From a checkpoint of a small mixture-of-experts model trained on Wikipedia: 128 experts in each of 10 layers, 4434 steps.
Below are experts of layer 5 (counted from 0) of a mixture-of-experts language model. Rows are named router (the router's row for the expert), gate (a neuron's input weights, with its number), up (a neuron's input weights, with its number), down (a neuron's output weights, with its number) and show model dimensions 0-255. Each number is 50 + 10 x the weight over its row's rms, rounded and kept within 0 to 99.
Before each expert's rows: a language model's description of what the expert responds to. This comes from a sample of Wikipedia text that the model never trained on.

# expert 63
Description: Single digits in numbers. Digits 1–9 that continue multi-digit numbers in statistics tables, years, coordinates and scores; e.g. 1951, 964, 723.
router:47 35 35 17 73 78 44 58 41 51 93 46 51 64 11 59 49 48 55 51 62 33 51 51 60 51 46 45 55 54 41 49 52 59 52 46 60 46 43 55 57 50 57 57 41 62 41 47 43 60 53 65 49 53 56 57 43 47 42 50 58 60 53 48 39 59 52 54 40 65 55 55 73 42 52 44 53 29 57 43 45 57 36 56 62 49 47 61 53 52 51 56 58 46 51 70 42 51 60 42 40 35 38 43 43 32 54 56 63 57 50 36 50 38 48 60 53 57 45 60 61 47 51 38 47 45 56 50 24 45 28 52 53 41 42 22 52 45 39 54 47 52 53 62 50 53 41 53 53 42 44 48 44 43 67 64 43 51 31 49 44 51 47 39 51 37 45 46 47 52 44 54 49 41 44 54 50 49 44 37 43 26 49 49 54 50 55 65 49 35 32 46 44 42 61 32 59 38 60 76 39 42 43 55 52 47 71 61 49 33 43 50 60 55 51 54 38 48 50 46 63 49 52 48 56 52 45 43 67 54 57 49 56 61 54 59 67 38 62 53 61 48 37 52 51 66 56 59 60 50 51 50 58 41 51 37
gate1:50 34 53 41 48 46 55 58 51 55 52 42 42 48 49 31 50 53 49 52 32 36 58 48 55 38 53 46 53 58 42 45 59 79 43 62 49 53 43 53 46 42 44 37 56 48 55 55 56 67 41 46 43 56 63 48 41 50 46 48 43 44 61 59 65 57 54 54 51 37 73 40 53 32 30 51 42 44 62 48 63 65 46 41 56 69 50 69 47 29 28 48 49 51 63 65 60 73 55 53 59 50 53 48 42 61 50 40 45 53 48 56 47 26 54 64 24 60 25 71 40 64 33 55 45 53 54 37 25 62 68 71 38 51 55 66 46 42 41 57 68 49 55 67 49 52 44 57 48 56 63 58 53 53 48 44 42 32 38 52 59 56 32 50 47 53 52 37 58 40 36 61 43 59 54 60 55 46 65 41 34 53 47 60 58 59 54 41 54 49 44 37 50 45 51 55 43 50 53 53 69 25 56 50 39 50 47 48 52 39 47 49 37 55 32 48 41 59 66 37 59 55 50 31 51 57 41 50 52 47 48 68 30 58 58 52 32 57 48 61 52 41 55 56 46 52 48 62 58 58 53 63 55 66 47 41
up1:51 58 61 42 47 37 52 38 35 61 54 55 55 33 62 59 46 45 43 47 43 48 77 56 57 38 47 31 37 34 51 54 24 54 44 42 35 71 63 59 57 64 60 35 48 45 40 46 42 59 57 55 55 38 34 47 62 41 47 39 52 49 44 54 63 50 51 42 42 37 55 40 35 47 36 39 32 51 56 53 40 36 62 44 55 54 57 51 46 63 36 49 38 46 55 51 54 42 54 64 66 44 49 55 45 54 32 34 37 55 52 39 57 63 41 65 52 39 61 56 56 64 48 50 60 47 54 61 36 38 36 30 40 40 62 61 54 65 57 45 47 32 48 44 56 45 41 36 51 58 43 55 48 71 47 53 55 48 37 47 48 43 50 54 47 52 43 41 44 33 42 38 42 39 56 43 56 45 60 59 35 65 31 48 25 49 45 45 56 36 20 52 37 42 50 43 42 68 58 53 36 24 60 64 40 64 50 61 34 65 38 63 44 41 52 30 33 55 56 65 43 49 49 52 49 64 42 42 55 40 59 49 40 43 51 49 40 51 40 45 51 58 48 49 47 41 46 50 43 62 42 42 39 42 61 55
down1:43 45 55 39 52 62 34 62 48 59 56 49 52 53 61 62 53 46 37 60 56 58 64 52 66 33 55 41 49 44 40 66 64 50 60 48 41 43 57 54 45 48 46 45 37 52 43 30 27 61 47 57 49 43 65 51 56 73 56 36 40 56 34 35 39 41 47 47 47 49 39 29 42 54 39 60 41 43 52 58 54 44 44 55 53 52 69 50 47 61 43 43 53 51 49 51 36 59 54 44 54 59 67 47 61 49 47 64 63 57 58 59 36 66 77 73 30 41 57 55 58 56 63 41 46 55 53 56 34 41 51 43 54 60 30 39 24 50 58 55 30 39 41 62 59 49 68 29 42 35 63 52 32 51 51 61 50 52 55 38 40 42 54 58 41 53 56 61 63 39 65 58 54 63 66 56 59 52 24 76 37 39 64 47 51 41 51 61 60 45 47 37 67 43 39 45 36 38 53 50 40 54 55 55 27 38 56 61 54 57 38 43 35 63 46 54 37 41 47 59 45 54 51 35 51 47 41 47 59 39 60 39 46 59 55 40 61 44 52 55 55 54 49 49 51 45 53 62 48 63 36 44 48 41 49 53
gate2:53 59 48 41 47 45 44 39 35 55 54 53 40 60 40 51 56 69 51 41 70 38 54 43 64 44 34 58 63 57 48 56 61 60 59 48 48 37 57 45 41 64 58 46 57 42 48 71 51 57 42 54 60 59 42 60 59 57 55 63 58 52 57 35 47 31 48 51 41 46 48 55 37 42 45 67 40 67 58 50 51 63 38 46 42 40 38 62 54 58 50 39 47 45 62 49 56 42 58 31 50 50 47 41 47 47 46 59 65 43 68 40 38 48 49 73 39 28 40 45 43 44 47 67 44 51 52 59 45 59 49 43 24 39 47 49 50 40 36 52 53 38 36 65 54 57 38 57 40 39 61 45 51 48 43 52 49 37 55 44 43 62 40 63 54 79 43 36 34 49 64 61 36 62 37 31 53 56 38 60 47 25 61 32 48 39 51 34 55 67 43 35 46 56 51 54 64 73 45 50 55 62 55 39 56 61 51 71 57 64 53 68 46 48 53 83 55 46 51 52 56 38 53 38 48 45 52 39 64 67 54 45 44 49 70 50 52 48 41 31 51 60 47 45 38 58 49 47 52 57 50 44 58 52 57 35
up2:42 59 45 62 57 42 46 43 69 26 54 59 63 48 52 42 47 42 59 46 64 56 46 57 29 43 45 43 47 50 50 48 67 45 67 66 54 36 49 45 52 48 51 48 45 45 48 47 58 23 21 37 66 36 28 44 45 56 60 48 42 49 36 49 77 76 44 42 46 30 58 40 28 37 49 68 54 46 45 44 58 66 46 44 41 52 48 45 57 46 44 61 50 73 47 58 60 68 33 74 59 61 66 44 37 52 58 47 47 60 56 43 48 59 51 53 49 50 56 48 35 47 42 51 61 60 42 45 37 48 61 39 52 39 63 47 56 38 30 57 48 45 46 56 54 44 42 44 57 51 62 55 54 45 40 39 31 42 39 57 51 51 34 40 37 63 55 50 56 59 41 64 55 50 67 48 67 47 64 34 47 43 46 38 53 43 50 55 67 51 51 61 51 54 56 45 62 47 47 48 59 44 47 43 61 33 39 57 53 54 51 37 50 49 43 61 28 39 49 71 31 60 64 49 48 50 66 47 54 45 33 39 49 32 65 57 53 37 45 47 57 47 44 55 41 47 54 56 42 55 48 42 54 37 58 45
down2:62 52 46 52 63 42 65 63 53 44 34 42 33 36 54 41 45 51 40 61 47 54 42 58 46 58 48 43 46 43 23 42 64 52 43 59 46 38 61 60 39 46 54 43 61 41 38 61 50 54 49 57 44 63 52 38 39 55 39 52 34 65 41 52 42 68 53 36 55 44 64 60 21 26 48 34 54 50 57 56 58 49 70 64 48 49 37 38 57 52 57 68 51 51 38 56 51 61 50 52 53 43 41 53 61 59 54 62 47 60 29 58 45 39 43 44 46 55 77 61 36 58 63 51 50 64 45 42 38 29 41 58 39 62 45 58 54 24 24 54 42 68 56 53 42 45 50 48 44 43 59 58 39 53 49 53 46 60 59 45 60 40 49 47 32 36 56 51 52 44 58 44 57 48 54 40 51 60 58 34 45 60 43 36 44 37 36 67 50 39 72 36 52 55 61 61 46 35 53 32 53 52 49 57 62 66 44 61 36 46 46 43 45 54 59 36 38 63 56 38 56 39 46 51 40 66 60 50 46 38 59 48 39 52 53 44 51 47 57 44 64 59 46 67 55 70 31 53 59 49 36 59 53 49 54 42

# expert 32
Description: Sentence-ending periods. Full stops ending sentences, often fused to a word ending (ing., es., ation.), before a line break or The/He/It.
router:36 50 47 42 58 65 47 45 24 42 56 50 58 54 28 70 32 52 51 42 54 44 80 56 64 49 52 42 63 59 46 49 43 53 46 67 53 60 60 57 64 49 59 56 50 58 35 53 53 64 52 71 54 75 41 42 58 35 43 67 65 61 62 53 61 59 54 61 37 57 57 64 57 46 48 51 63 51 62 55 53 52 59 49 49 50 36 62 30 57 48 60 39 41 47 55 55 52 51 57 65 52 52 37 39 44 53 30 54 63 50 56 51 26 47 53 49 56 74 57 55 35 51 46 45 39 50 45 52 57 42 56 66 44 48 56 46 57 53 51 51 48 59 49 48 54 48 38 52 51 47 58 49 60 57 58 57 43 40 36 49 52 55 40 55 38 54 32 50 40 62 57 38 29 38 55 57 50 57 43 54 43 51 53 50 47 72 58 51 38 58 66 35 49 49 31 62 42 55 47 55 47 56 55 66 53 58 51 75 26 61 44 44 38 36 63 34 38 43 40 54 45 54 45 35 48 48 47 59 65 48 45 65 74 57 65 68 51 52 56 65 49 41 59 60 48 57 71 57 63 40 38 71 43 48 55
gate0:54 59 63 46 45 50 44 58 60 42 57 40 64 50 59 42 56 56 35 29 51 42 44 33 61 40 29 71 34 49 53 48 59 46 53 45 53 49 51 50 60 34 31 77 53 41 60 56 42 43 47 45 59 52 51 45 23 51 43 57 56 40 51 52 42 71 55 46 41 32 39 54 48 67 53 46 42 37 53 42 51 49 67 47 57 38 46 47 50 45 49 62 56 47 39 53 45 28 45 55 73 28 45 38 43 52 50 61 45 41 60 56 39 38 40 42 37 32 51 55 64 41 60 45 42 54 66 39 61 49 49 62 59 58 36 49 57 48 61 37 62 51 63 49 54 48 40 42 47 43 52 57 45 41 38 43 40 45 34 55 46 47 54 51 41 59 72 59 61 45 42 59 49 54 40 44 27 64 61 48 57 55 51 55 47 58 51 34 33 55 49 46 73 52 82 55 43 71 59 48 51 42 41 47 43 47 27 52 52 43 55 44 67 56 64 38 51 63 49 28 67 59 58 27 51 40 56 45 63 59 46 52 45 59 45 56 40 59 49 53 65 58 42 57 49 60 34 58 56 36 45 53 42 43 60 55
up0:48 52 53 53 67 44 52 38 46 61 59 50 44 52 56 50 43 38 45 37 46 49 44 53 47 28 51 53 42 50 42 53 38 42 52 50 37 70 24 55 36 52 60 38 32 45 36 54 45 63 53 63 61 59 55 35 39 63 51 30 43 56 49 40 53 58 57 44 48 62 71 43 56 40 62 53 28 54 42 55 29 68 49 44 68 31 52 46 55 56 52 50 49 53 68 61 44 47 57 66 41 45 70 53 56 45 51 55 58 39 47 75 52 48 64 47 49 46 54 57 41 50 38 35 59 51 32 54 52 29 49 52 46 63 45 41 50 53 58 39 49 53 43 38 54 61 20 60 48 49 33 63 52 54 50 30 57 45 41 48 47 42 55 54 48 40 53 50 49 56 46 39 60 39 69 57 53 54 43 42 51 39 41 42 54 55 48 68 64 59 65 78 57 57 38 51 55 48 45 47 54 50 32 46 35 50 45 38 58 40 42 49 39 55 38 57 41 40 51 34 43 38 36 57 58 49 66 49 60 47 61 60 41 53 54 35 53 44 56 67 36 35 40 29 38 60 63 62 39 50 37 45 48 68 42 68
down0:52 69 64 60 51 47 49 41 36 44 78 36 36 42 63 33 58 52 42 48 65 46 49 72 37 50 34 57 51 49 35 45 55 46 41 64 63 53 49 61 45 63 54 43 46 56 49 65 56 38 65 55 60 44 39 58 69 66 59 47 55 44 55 52 56 47 61 43 38 48 50 40 29 45 37 51 45 77 51 39 37 44 41 48 34 57 35 34 68 32 33 30 40 59 39 40 37 58 36 65 56 53 46 49 48 45 57 50 54 54 29 38 58 42 40 56 58 49 46 43 49 47 54 50 31 46 71 33 44 40 51 57 52 32 50 44 44 54 56 51 35 51 68 32 50 56 53 58 53 48 35 58 60 62 41 53 43 51 36 54 54 42 46 54 61 55 45 61 45 60 42 59 43 55 59 46 60 58 35 55 53 46 46 47 44 43 50 61 61 41 51 40 61 44 52 55 38 41 53 62 47 43 58 37 33 61 37 47 53 55 42 45 32 62 61 59 30 40 29 38 53 45 45 65 55 46 60 46 50 48 46 50 63 46 50 53 31 29 56 74 44 62 49 36 45 59 40 50 45 66 46 45 50 58 61 58
gate1:58 53 59 45 42 58 49 68 61 39 36 65 36 42 34 59 64 69 53 78 64 53 58 41 43 63 46 37 42 45 64 58 39 53 43 47 42 48 54 59 67 55 51 47 41 52 65 40 57 42 47 44 35 39 50 44 33 57 44 36 51 47 52 51 50 61 64 34 44 45 36 49 50 31 52 55 51 40 47 62 43 51 55 58 39 61 53 45 63 68 49 50 49 55 60 68 68 52 47 46 48 27 55 50 40 65 57 61 45 43 54 49 46 66 52 64 53 55 52 57 47 45 31 43 49 68 45 41 54 58 48 65 41 52 46 33 43 38 54 61 57 62 49 53 53 46 48 47 47 49 49 39 53 54 51 49 65 45 51 69 65 61 49 49 40 60 55 48 53 33 56 47 54 59 48 42 68 63 42 45 47 44 44 48 35 39 49 64 47 78 46 57 54 55 55 37 65 24 53 44 29 52 34 49 58 54 61 50 61 46 50 49 60 61 49 39 47 51 44 43 51 22 60 51 48 46 50 58 54 58 74 56 58 57 51 60 67 52 82 55 42 35 65 48 60 44 51 67 57 57 47 51 45 32 24 38
up1:44 58 53 54 54 45 52 48 58 53 50 50 46 63 48 50 50 63 43 37 36 36 41 33 40 67 57 53 64 36 41 61 62 63 56 57 40 56 58 43 61 33 44 59 54 70 57 56 55 34 44 67 50 49 44 50 52 57 56 39 71 31 60 50 56 38 50 60 43 46 45 50 49 44 65 56 56 39 28 52 55 45 58 40 64 34 61 61 25 41 53 53 36 45 48 52 43 45 54 38 50 53 53 54 35 61 46 65 68 53 33 55 50 51 51 45 61 40 68 36 52 44 43 68 58 54 53 69 40 48 46 55 57 59 45 46 32 38 58 57 47 39 35 62 58 53 47 50 49 35 44 53 39 66 43 39 31 68 59 66 52 61 30 36 46 39 42 33 47 58 49 54 67 40 49 54 48 50 38 51 49 54 54 47 58 44 52 62 71 45 64 66 54 49 68 47 46 56 64 53 56 50 61 51 66 40 35 41 48 58 56 45 52 49 66 40 51 52 40 73 48 39 42 35 58 36 48 45 38 53 68 46 50 34 64 49 53 43 56 54 62 60 65 74 40 49 75 40 36 58 58 47 47 38 60 60
down1:43 44 60 57 69 32 55 46 37 43 48 43 70 42 48 65 37 34 41 41 49 33 51 50 67 49 51 33 30 41 60 43 56 49 40 41 38 48 64 46 59 65 39 53 43 31 54 39 32 54 60 36 47 45 45 41 54 46 48 37 57 47 46 49 32 51 47 45 62 50 31 53 53 52 63 51 61 58 32 51 51 43 30 51 38 44 44 42 52 62 44 58 58 57 60 48 49 36 38 69 74 77 63 45 49 43 60 54 39 61 39 54 53 41 69 49 37 44 26 44 62 40 73 49 61 76 61 39 28 40 47 54 59 44 54 51 45 30 33 42 52 37 65 45 45 50 72 51 53 48 39 58 48 45 52 45 45 45 36 49 43 45 62 37 56 36 33 56 61 56 48 43 65 43 47 64 44 63 51 54 45 34 50 53 69 53 50 49 59 51 37 50 54 44 45 50 33 49 49 41 65 51 67 54 46 68 45 65 55 56 42 47 29 42 52 72 61 72 47 40 42 48 44 64 51 49 59 53 45 46 55 43 49 51 58 47 49 47 55 60 53 53 45 50 50 44 50 50 52 48 58 53 42 32 50 47

# expert 22
Description: Name endings -ia, -v. Final pieces of place and personal names, especially -ia in Georgia, California, media, and -v, -ar, -ina, -ya in foreign names.
router:46 50 38 29 58 61 44 32 36 39 70 51 58 66 43 54 43 51 61 58 59 57 57 49 52 58 44 61 63 77 53 42 56 51 56 56 43 46 58 64 66 47 62 46 41 65 58 45 62 56 53 66 58 54 53 44 48 41 55 63 47 67 56 41 58 61 54 60 36 58 32 54 48 60 61 49 58 41 68 38 49 55 41 63 55 47 52 44 50 50 49 52 49 38 31 56 52 46 44 55 51 52 37 51 52 41 60 54 49 54 42 52 63 45 44 58 51 50 64 55 41 23 28 46 37 28 55 51 54 40 39 59 60 34 49 55 52 52 40 63 52 41 52 47 31 61 35 43 54 50 35 53 42 55 61 49 54 47 44 45 63 47 33 53 55 38 22 35 57 60 44 43 43 49 45 47 34 39 43 43 51 45 68 50 56 54 59 57 60 49 53 48 46 47 42 51 65 53 57 61 42 61 65 33 59 39 61 72 65 38 32 47 47 39 44 60 58 31 43 40 64 71 49 57 41 44 48 47 55 58 66 36 65 71 35 70 59 47 53 62 48 57 35 41 57 48 52 62 62 63 44 31 64 54 49 34
gate0:55 49 44 50 65 66 51 55 42 72 63 49 49 37 38 48 48 46 45 56 32 44 51 55 32 41 34 50 76 51 40 44 64 57 52 26 58 53 16 41 58 53 62 55 53 67 23 47 73 58 34 49 36 52 36 43 39 42 46 55 44 63 49 43 59 57 70 49 47 48 61 50 54 47 57 57 41 49 31 55 50 59 49 67 39 57 38 48 57 46 46 45 54 52 42 49 65 46 60 70 57 64 68 32 46 48 36 57 42 56 45 71 62 43 36 50 72 62 55 53 38 45 46 48 46 33 50 69 52 37 45 51 54 36 46 51 45 39 46 58 29 44 58 60 52 56 47 37 52 57 53 42 53 57 56 54 46 57 59 46 47 46 44 59 39 53 52 56 63 45 46 45 57 29 44 50 36 55 44 37 55 60 44 40 38 39 64 52 67 49 51 36 63 45 51 51 51 50 58 52 34 67 59 37 49 50 53 70 56 39 51 53 54 54 42 45 43 55 43 57 43 45 54 33 34 46 39 60 32 46 38 36 68 38 51 58 47 54 57 43 46 47 34 51 55 42 51 54 41 29 66 59 48 47 34 57
up0:43 34 67 47 53 57 41 51 60 53 58 57 36 33 54 39 51 49 67 33 34 70 55 53 51 53 38 51 43 72 38 43 48 47 35 56 54 38 66 47 47 40 62 43 44 47 69 37 40 49 61 53 41 52 75 72 53 44 51 56 34 42 54 58 55 43 40 66 68 57 29 50 62 43 56 38 35 50 41 37 31 53 53 54 34 57 41 44 60 59 46 46 47 48 52 49 49 54 49 63 36 32 46 43 48 57 55 51 41 51 41 63 61 54 47 37 37 59 48 47 57 63 52 56 51 68 63 42 48 42 57 38 47 45 31 60 46 59 53 71 47 83 46 43 54 48 58 37 60 46 50 47 60 57 45 55 52 51 49 37 47 75 68 33 38 50 64 45 46 47 68 61 50 46 51 39 46 45 43 58 79 56 53 53 41 60 55 27 47 49 49 48 61 59 45 34 60 44 53 48 55 57 55 44 43 52 46 55 55 47 54 62 51 39 31 57 71 47 47 43 61 40 36 50 41 60 41 44 53 34 43 43 41 51 55 45 53 52 47 43 65 44 57 59 54 49 54 46 35 26 75 47 53 37 54 50
down0:47 63 52 63 67 61 64 53 51 63 39 50 40 51 63 67 62 62 60 63 68 48 52 43 39 57 42 21 58 66 63 41 45 39 47 45 38 56 64 66 63 53 39 46 47 57 53 60 40 46 54 61 61 47 63 42 50 45 43 59 52 48 65 61 65 52 46 62 56 54 61 43 65 42 56 43 51 45 39 42 60 67 52 49 45 58 59 56 54 47 40 43 56 61 43 63 53 37 63 69 56 55 58 36 61 45 51 58 38 40 43 46 58 39 39 35 56 49 66 40 39 43 28 47 60 51 61 38 41 48 26 51 43 53 67 61 42 46 37 44 41 30 32 63 39 54 44 48 64 46 50 48 54 45 42 35 48 50 51 53 66 46 52 50 41 44 50 60 64 76 57 43 48 65 37 44 61 18 60 43 45 56 52 53 54 45 43 49 54 45 64 44 34 52 57 44 61 73 36 39 51 52 56 57 50 58 40 51 34 34 46 58 70 42 50 46 56 51 61 44 42 56 44 51 38 43 48 43 38 53 44 65 50 62 59 37 64 57 43 71 65 51 54 66 50 42 29 51 58 51 49 55 65 47 56 37
gate1:58 55 57 39 65 48 37 46 41 53 45 49 35 49 44 53 64 65 65 62 24 54 66 42 41 55 46 53 45 42 57 72 51 30 57 46 44 47 40 40 50 50 48 34 59 35 47 32 51 48 48 42 57 50 32 42 51 57 51 48 60 53 58 36 43 67 48 37 32 58 45 56 36 48 44 60 50 42 62 49 47 55 44 62 61 48 43 38 35 48 58 30 64 42 30 53 48 37 52 57 51 65 65 45 38 30 40 55 37 33 65 62 40 48 37 56 60 55 47 41 59 49 50 51 42 56 57 44 59 33 56 44 69 51 49 52 58 41 38 53 34 33 38 46 53 55 29 46 40 57 64 54 69 46 51 58 62 35 51 37 66 50 53 41 66 49 61 43 47 54 42 48 47 42 55 36 33 50 58 47 62 41 49 41 51 47 28 46 59 63 48 40 42 41 48 68 57 61 68 28 60 48 52 39 58 41 47 49 53 45 56 54 62 33 46 57 52 62 55 66 57 41 54 43 50 60 36 48 45 73 53 60 70 49 59 47 60 43 41 47 53 47 64 44 58 37 60 60 48 66 62 39 39 30 63 58
up1:41 68 37 32 56 59 62 30 49 54 39 51 52 49 57 47 50 40 72 57 51 48 49 49 57 49 59 41 59 48 55 42 66 43 57 37 48 59 49 60 51 64 60 47 69 44 51 53 75 63 61 43 55 51 47 69 55 62 50 62 51 53 75 43 58 67 50 42 50 49 57 50 40 61 38 57 47 50 53 52 45 43 30 47 47 52 39 50 46 53 50 37 40 51 50 69 50 47 51 52 51 69 40 46 46 38 50 52 41 57 48 50 47 63 72 48 40 38 43 44 50 57 31 35 46 46 23 53 63 37 54 42 51 28 50 47 46 48 35 57 46 65 59 62 51 53 61 54 65 60 57 56 53 31 50 47 57 37 53 29 68 32 52 46 52 37 47 42 52 58 35 62 55 48 40 45 36 58 59 60 44 78 65 40 44 26 56 56 60 43 62 43 50 55 52 65 53 37 37 61 40 59 38 58 45 36 53 39 50 42 61 62 56 35 52 52 22 64 52 72 33 48 42 48 37 37 44 53 40 38 61 49 54 55 58 48 60 50 54 53 47 56 48 31 61 64 42 62 57 55 56 38 48 45 48 63
down1:59 50 50 43 56 59 32 60 52 54 57 55 64 48 60 44 55 63 53 45 54 46 27 29 49 64 35 46 35 52 50 37 63 68 53 55 59 62 69 64 60 68 42 57 56 60 58 42 39 55 45 50 31 62 45 56 37 57 54 48 46 55 27 54 64 53 56 46 55 53 40 59 44 43 48 53 56 54 52 67 42 59 39 51 61 60 36 48 41 29 54 59 45 51 61 46 57 45 43 72 70 36 58 38 59 71 61 53 57 43 54 71 47 45 40 36 43 38 60 48 53 47 31 57 46 47 60 52 56 52 54 51 44 45 37 61 47 40 50 61 41 42 61 47 43 43 58 47 37 49 47 38 57 56 54 53 46 54 42 32 62 51 41 55 55 34 73 58 39 57 56 53 33 64 53 45 58 40 54 27 43 42 56 57 44 47 41 49 47 59 64 48 44 38 43 64 47 57 33 32 67 40 66 42 61 31 64 56 45 48 56 40 57 48 44 31 57 41 49 38 51 39 67 45 46 43 68 44 53 48 54 66 69 32 56 60 62 43 69 55 59 35 48 56 41 55 54 26 47 47 47 54 42 49 67 45

# expert 51
Description: Table rows and headers. Line breaks between table rows and before = section titles in infoboxes and results tables, plus E, El, ll; e.g. we'll, Troll.
router:56 52 47 44 62 64 39 48 40 48 48 36 70 64 35 58 43 50 68 44 57 33 48 49 54 57 55 47 55 68 39 61 63 56 67 31 50 39 57 41 64 48 72 52 53 46 40 52 49 54 63 66 46 47 31 58 46 41 36 65 71 61 64 43 62 55 60 49 48 50 52 57 62 62 61 51 43 52 53 54 47 67 55 48 50 51 31 57 39 62 50 46 45 40 44 46 38 42 61 66 50 52 38 42 52 36 48 47 47 67 43 47 43 54 29 66 49 53 60 56 52 25 52 44 52 34 59 43 34 29 47 50 70 51 44 35 47 42 40 49 60 47 56 66 44 62 52 47 60 49 25 53 47 60 56 63 66 48 38 36 43 63 48 29 63 61 51 45 57 55 44 46 34 54 47 54 30 39 45 38 48 39 66 60 52 44 71 55 72 41 63 65 40 54 53 25 61 30 50 50 39 48 34 61 52 52 61 53 51 44 49 36 60 46 43 59 52 41 46 47 63 61 55 45 51 47 28 44 63 51 62 46 61 55 46 43 59 51 56 53 59 57 39 56 41 57 51 45 49 68 35 41 55 44 56 44
gate0:49 56 52 50 43 51 40 47 42 50 54 39 42 67 49 43 42 49 67 57 45 26 62 63 49 48 48 69 58 45 26 59 54 48 67 46 48 43 47 59 44 43 66 49 60 35 63 58 36 49 64 47 44 47 56 43 50 53 33 38 75 57 60 61 55 39 53 37 57 64 57 49 63 63 50 33 47 60 62 48 50 37 60 63 50 57 40 37 41 48 52 51 38 58 57 54 51 58 56 58 49 53 32 34 65 55 42 58 58 48 60 66 35 68 65 50 57 34 48 43 49 56 63 43 49 59 41 42 35 57 50 52 57 41 56 45 41 38 51 52 61 50 43 51 46 52 48 63 56 60 50 41 38 52 64 59 59 38 39 60 34 54 31 56 47 49 35 62 40 69 50 33 40 40 53 48 40 49 18 48 34 42 62 54 34 62 52 57 64 50 58 48 61 41 50 51 62 47 52 44 67 54 69 35 48 52 64 50 71 30 63 33 64 50 33 50 48 47 42 64 61 47 60 59 48 65 52 61 48 57 72 46 64 59 61 37 54 49 55 49 51 34 57 57 59 68 61 40 34 50 58 34 42 52 49 51
up0:55 46 36 45 41 39 61 47 40 45 61 53 42 54 40 58 45 59 48 56 65 46 57 56 46 37 47 38 45 35 54 61 45 61 50 50 63 63 37 67 50 54 43 43 44 67 51 74 39 52 47 47 46 72 53 55 55 63 43 68 33 50 42 59 63 46 73 46 45 55 57 42 50 46 63 52 70 49 55 52 43 59 64 78 50 51 41 35 53 45 36 31 54 49 43 43 49 58 39 63 50 49 58 60 46 65 47 39 57 72 69 60 58 47 74 55 41 49 60 75 45 69 64 22 50 46 47 48 66 39 62 40 59 47 47 64 47 40 42 57 39 40 58 58 53 43 43 51 51 45 46 59 46 50 54 50 37 55 41 58 47 61 57 55 40 49 47 59 52 61 59 43 39 37 40 38 52 39 29 51 64 42 55 48 38 55 55 49 07 51 61 27 53 50 47 47 46 44 45 44 54 42 56 51 51 32 39 58 47 43 61 45 48 51 46 47 42 49 48 60 46 40 45 53 50 56 42 69 40 49 45 56 51 53 46 56 43 42 43 64 28 30 59 43 54 52 32 56 49 41 49 44 42 58 33 62
down0:38 41 57 60 54 73 12 54 20 56 56 52 53 49 59 46 51 61 59 67 60 40 51 47 44 60 36 41 41 46 50 56 50 50 52 44 54 61 59 54 67 42 37 38 61 52 45 53 48 58 56 42 45 62 56 56 48 58 53 51 48 43 68 39 47 64 59 57 52 47 51 56 62 67 46 53 54 52 41 38 52 44 29 64 46 53 43 55 45 42 47 55 54 47 38 55 51 60 62 59 22 36 33 36 59 39 46 42 57 44 58 43 43 49 54 58 40 48 53 53 57 70 59 52 36 57 58 62 49 63 38 54 47 49 62 49 47 53 44 51 60 57 53 64 54 42 57 53 33 60 42 52 57 54 52 63 47 71 23 54 52 54 38 72 59 36 50 55 34 48 52 69 48 45 59 77 58 34 70 40 50 49 41 61 51 72 53 47 58 47 51 51 66 44 57 42 44 67 62 46 47 24 48 45 67 52 51 50 46 44 52 60 47 47 60 69 46 44 36 43 63 64 45 55 63 59 64 62 45 61 55 44 34 69 64 56 61 38 53 49 59 47 48 40 57 45 51 56 47 42 52 60 54 30 57 43
gate1:42 64 60 46 44 44 37 47 26 49 42 56 64 49 54 50 36 54 46 31 47 54 51 34 64 46 32 55 42 55 48 51 55 61 55 39 40 52 47 55 44 50 57 49 32 39 61 45 41 54 60 60 47 44 25 62 48 49 36 56 40 49 61 64 56 37 48 64 56 41 46 64 53 57 51 38 57 51 63 62 60 54 40 55 61 64 42 53 58 51 45 58 49 49 62 69 45 46 36 67 22 67 45 32 54 61 65 45 65 58 59 27 50 47 48 51 50 40 53 59 47 42 30 42 33 25 48 52 44 42 56 47 52 44 69 42 40 53 50 66 50 67 41 46 46 53 44 42 47 48 43 65 43 48 57 42 50 50 51 66 54 34 42 53 48 73 81 66 54 68 33 36 56 40 59 51 54 50 55 63 57 54 45 87 48 48 64 52 38 41 61 70 40 44 55 51 49 53 50 44 59 56 42 64 50 43 46 57 46 50 59 48 39 46 52 49 48 50 56 55 71 46 50 55 56 42 46 53 47 67 40 39 42 29 42 34 39 45 48 57 52 60 52 42 44 46 49 61 62 48 59 59 41 35 51 62
up1:57 46 51 51 45 51 52 60 46 58 40 41 49 49 50 56 53 57 38 49 49 37 68 56 43 43 42 49 43 48 52 27 73 46 58 55 54 63 53 38 42 58 44 81 46 57 67 69 25 42 59 38 55 55 65 57 56 51 56 46 48 46 47 59 53 40 34 54 51 53 58 50 46 41 57 42 47 60 50 46 43 59 40 73 60 53 54 50 56 31 29 51 33 53 53 60 44 39 50 42 42 38 62 60 40 43 55 61 59 52 58 46 34 44 47 49 49 59 56 44 41 49 48 50 64 50 50 68 50 54 53 48 51 43 51 50 50 62 49 33 53 54 25 48 39 54 59 55 31 63 36 56 53 41 68 43 57 34 75 41 31 59 54 61 51 49 47 42 43 23 35 41 41 45 65 56 54 51 61 31 49 75 50 55 60 33 51 56 53 44 53 34 40 52 49 55 69 46 51 34 60 58 44 59 47 58 63 50 59 62 29 47 44 46 58 40 66 49 24 41 37 56 51 43 61 56 50 46 58 30 71 48 63 63 38 45 32 52 50 48 43 48 49 35 41 47 53 48 73 38 55 45 59 48 45 60
down1:55 55 49 59 64 35 60 43 46 75 63 66 54 50 57 40 48 58 44 56 40 60 48 64 53 53 71 54 61 37 50 50 49 49 26 46 53 48 40 54 58 31 38 40 42 51 42 38 45 47 44 43 62 53 54 33 48 48 66 48 55 51 59 36 45 66 54 58 54 52 33 52 57 51 44 56 42 47 49 71 60 43 61 51 50 46 35 52 39 68 51 55 54 59 70 68 54 58 39 41 50 46 36 45 34 58 60 56 32 47 47 49 54 48 53 45 55 68 53 52 59 58 40 60 47 62 59 67 31 21 57 58 43 50 44 46 63 72 53 54 40 52 63 39 55 64 49 38 53 61 51 66 50 51 42 49 46 46 56 65 67 49 53 79 40 56 62 43 53 53 43 48 55 34 57 52 51 46 65 38 44 65 50 41 39 46 56 55 56 60 48 46 56 56 62 58 54 46 61 46 59 39 67 39 49 40 50 56 47 55 51 63 33 59 48 66 51 44 47 31 73 43 40 59 52 44 40 48 47 45 45 34 53 42 62 52 65 53 61 71 36 43 66 50 69 62 60 58 33 41 31 43 28 43 39 52